From a checkpoint of a small mixture-of-experts model trained on Wikipedia.
Size: 10 layers, width 128, vocabulary 4096, 18M parameters.
Experts: 128 experts in each of 5 layers, 96 squared leaky ReLU neurons an expert, 2 picks a token, a softmax router.
Training: a variant of Adam for the experts, 10100 steps.
Below are experts of layer 4 (counted from 0) of a mixture-of-experts language model. Rows are named router (the router's row for the expert), up (a neuron's input weights, with its number), down (a neuron's output weights, with its number) and show model dimensions 0-127. Each number is 128 + 32 x the weight over its row's rms, rounded and kept within 0 to 255. Numbers have three digits each.
After each expert's rows: a language model's description of what the expert responds to. This comes from a sample of Wikipedia text that the model never trained on.

# expert 38
router:182177095112125175133165127082110168184138162111120113176098063127162161099105139159118095139144148106106141091159136175175140119188162105138137154149083114120078118102189121147115134144066189087077145060144089079138128165079079117145110174155111144120144082149095166121167167110097135092129144136083137187137142120116130134170112105180192096164095123153103121170177149165103180141118
up0:140038178096100115068126137126171134134092143101133113145117094154129126082129168118138150149131099104190111095087126156133124185126117108202125133172123137114164183112144215096156143118119151155180120136082163195076155162169081161152194099090178084081110095086111037134094100112112121090152106125131105116131138169119103167085169145136120123115089121143117103108119172135159143099137
down0:123080120117125096134125121117081189104165106165151123112120122173156078116122159106102125119150110096092119149079111152098169208104160166119157102090160132132092159148127136134142164183115119128134141104127121192145117070133108156131079129090131177162061158076147109129117147070162106054114125175178133184143146106174118097186063058104145126140131118110195174097095107075163135136174
It responds to: Decimal digits, pipes and connecting words in demographic and statistical text, such as "65 years of age or older", "made up of", "$13,250".

# expert 61
router:085162151113127098099110155141174138089165129097108059098090063083131085116094177093053168089148135120194115140094111131130110129150146148085122166147163127134125094103142094155107118108094169104099168108056205153096123140114095088121144168088124175117129177104160056164160117136123116161150159101171093164101090163103138130136087094200101096151116159085129138166169118145150166126103
up0:167119070090121136054119078138099068105116168126173094070103144119109116148103107135162117146120125112136086145138110160124108131161138107127119114125155113194150083166136129155139148083133210151112093037089087154137126112141197182133162075140109177142163094142151127148166143105095115167105148122091151149102128069186115197165105132133157104112143115085132127182120170159110188183160
down0:133085168138130165098132111151144097085079113095084167089181186133091211098124175112114159145162133132143096078166142090195168101152130164095133122080069147111106118114112146149116097180128047105106132112118137134192160093133128155112199074116098119154148113116150152110146093142110111122107164157130128095186089080096068151129174156144152146112141079168116113176149109161126068100136
It responds to: Adjective and noun stems taking -ly or -ization, often sentence-initial in expository text, such as General-ly, final-ly, organ-ization, Term-inal.

# expert 17
router:162135153144162173090134107129089147171139155168135174145136181165163179164149135157086175145117076172088135102130155158098081114087117150166097139168158072110108147126200183165140171128117109167103159101129179176142124110093108115156121095164183103166158125193121139104140181128092107133123134105181165129099101131122183126107178163075137075119130134117085194162101070176156116129109
up5:118141169092122109071149046131096100110119164099127096146125113139157158165150125118176141091175106127110071136174109174117098195155086148128087161150112186182154146118106185114098156123065147112143122125105107175120158217148142167148093124122141130114103082162157091174129126145168099080135065178096113139137143162112143210155156180147142105128164151166173103130156149131096156169099
down5:153147177119144066132110162144161112172110120148157126116102130142150141086039124099157140170157133156123117130066084139123113074097176146111121100050094111198122076198154130124152102131106155177165131108125126179106097090083090095114129157164123134166145165178122116116150077158184084115151133105158127129067146123178132111144083078100196138152140099157153100184091119098128134158169
It responds to: Pipe separators, digits, scores and semicolon-separated numbers inside sports league tables and statistics rows, such as |, 0, –1, 3;.

# expert 49
router:091147188166180099114116156171153119140142107111093107148150098150097093069143139087091136147178139189206150166068174090169174176142073093139125163157151168128097129086122179153101133098124121116096084130070151115114195163132180096116086157118065127124158125107173129137157148112114147164083153127191089169129155120133084137134123106167084121118139114075100138127171112154177098143161
up1:211122115138110115130171194114149095140115131171144084125116166106103097112129160160103059160144116161146144123112187140090128145120119107135110147131139172136140144139184128122117142107159161194094109168080118085174110113053122115098200123169142185181111107181141114090128064082079122070108153134157142153129124083070107088124077179090075169194108131139126142099127103123154128156119
down1:158113091151111168106147065151129139145146144107142161120122083109151078130137079128104090138141154139147168152168148117127147030168197113065137105129133084137081127168114134120145125128137136192133143104133122191134137109176144122128150102108165125083135066146129200122090146183076165048134165164079108098114077175173170065129122186150155097100173130139115126161130146151085147133098
It responds to: Sentence-initial prepositions such as In, During, After, On, plus word-initial f-, im-, comm- pieces and "un-if-orm".

# expert 57
router:095119167148077146102125124094112147107116174149149147131123093198133104123177127075134153177120135141144119131110155147132117115050076133149085116075119190134104133102120142137138174087192093154191139206117133197116120114172128152134074129098120153095117150134163072154143063193115119116112064127137127081100104191129098091126155157153063132085110094179112078118140107148167157122154
up1:088160135198171103101177151141144032121124132129145178105113111152170152137145154094177196133111102121156127119131150123088111050100134120102152067130117088125129125201138156173189096117099076105146151113086183139105097053179095139216148115123126130096131131093138125134141146150102160129143127151122127149087093104094082119183098124185123110111091152119097156171122111188144127127122
down1:173142123150125066113126144132142136176137106174121103117151133084070110077117112169113114168122179148162085123135128125153123114107079190115173114082149128126159137130155111114121161163059078104174100129129141134077143199101158102078067090100114129127160159146098193087158090091160162112091118131130117149163146173187148139076130178133074149099078072189102116068136103095158153098150
It responds to: Opening quote marks, apostrophes and first letters inside song or work titles, such as "We('ve), You('re), "W, "A.

# expert 19
router:179209113081156139151118078085181184113149173117146122136140073137119103132148119107155162091129144128138129146183121143101144148167176110106159079101102116141087149162138156122183073157172118149142116119111090097105122069168086128196101114076149154085128065126126111172168164138152089180132159158126125115140096120121144091165083150134135133177130195183076109177113131138188125131187
up0:158112048164145120120092149132107075153159128152099141138121117111161123141128193079084127119168147050123114154135067092166097157121049148169101162192115160105080091154163198119162159107113189165126147180091111106098136143090092092065062135168155091116131155137093113123121134149149129137180136145167138078155095101099107152142138150099136145167136118130068132113101151145083102172127
down0:069132074164111165165125141072153140128117156124079163153135152151114130137096146065093180151159154125159112126137121157138165103102127148175090100128157116098155093169197165131143126082155162161170149197084120114090131068132138162120118106168123156116084134165170152108116153090104099146086159073151122148087085129116080161128137139103128112131097087207093107088145107152129160169238
It responds to: Opening piece of a capitalized name or noun after "the" or "of", often in church or European history, such as Cat-hedral, Re-volution, Di-ocese.

# expert 26
router:175136165102151136178087171132102143112068098134136112138139164180114169120179168178090103088154153104098170136121091149154166177079128101167170136068114117136131116089160177129074133099129089079113175159150152143124156110138160118139173150130172073186135151129165182116150137169157080109129156190158161142084111136128111188139173176116144062111160074163084097112131090110157121136095
up4:128123119147140151104165156138135083148132111148111150109160110122130133092173117145170103178103146100137192164105102095156157092112189142120129138136189146129153136089092163119133114111057106169137096181196061130093108160073127117151147123109150131205206142192163107153087159182154164148155165138181083118100219124165099089092119156089124134167117145153152142102130136147114146184154
down4:119166101112176152122083107095136096127123102141091080168103118165151181106121100108190156057185134119082171101058133097118152131137157093093161150126125099094149113092107148114144126088137135174155178054136189054122107091096097156188129119140141102157199152073102158151173147140088129097127089166145180118113096129119076114092168153135145134133168167124185133154150125096082149132148
It responds to: The preposition "on" and similar ones like at, through, along, into, mostly before dates ("took place on 18 February") or after verbs like went, relied.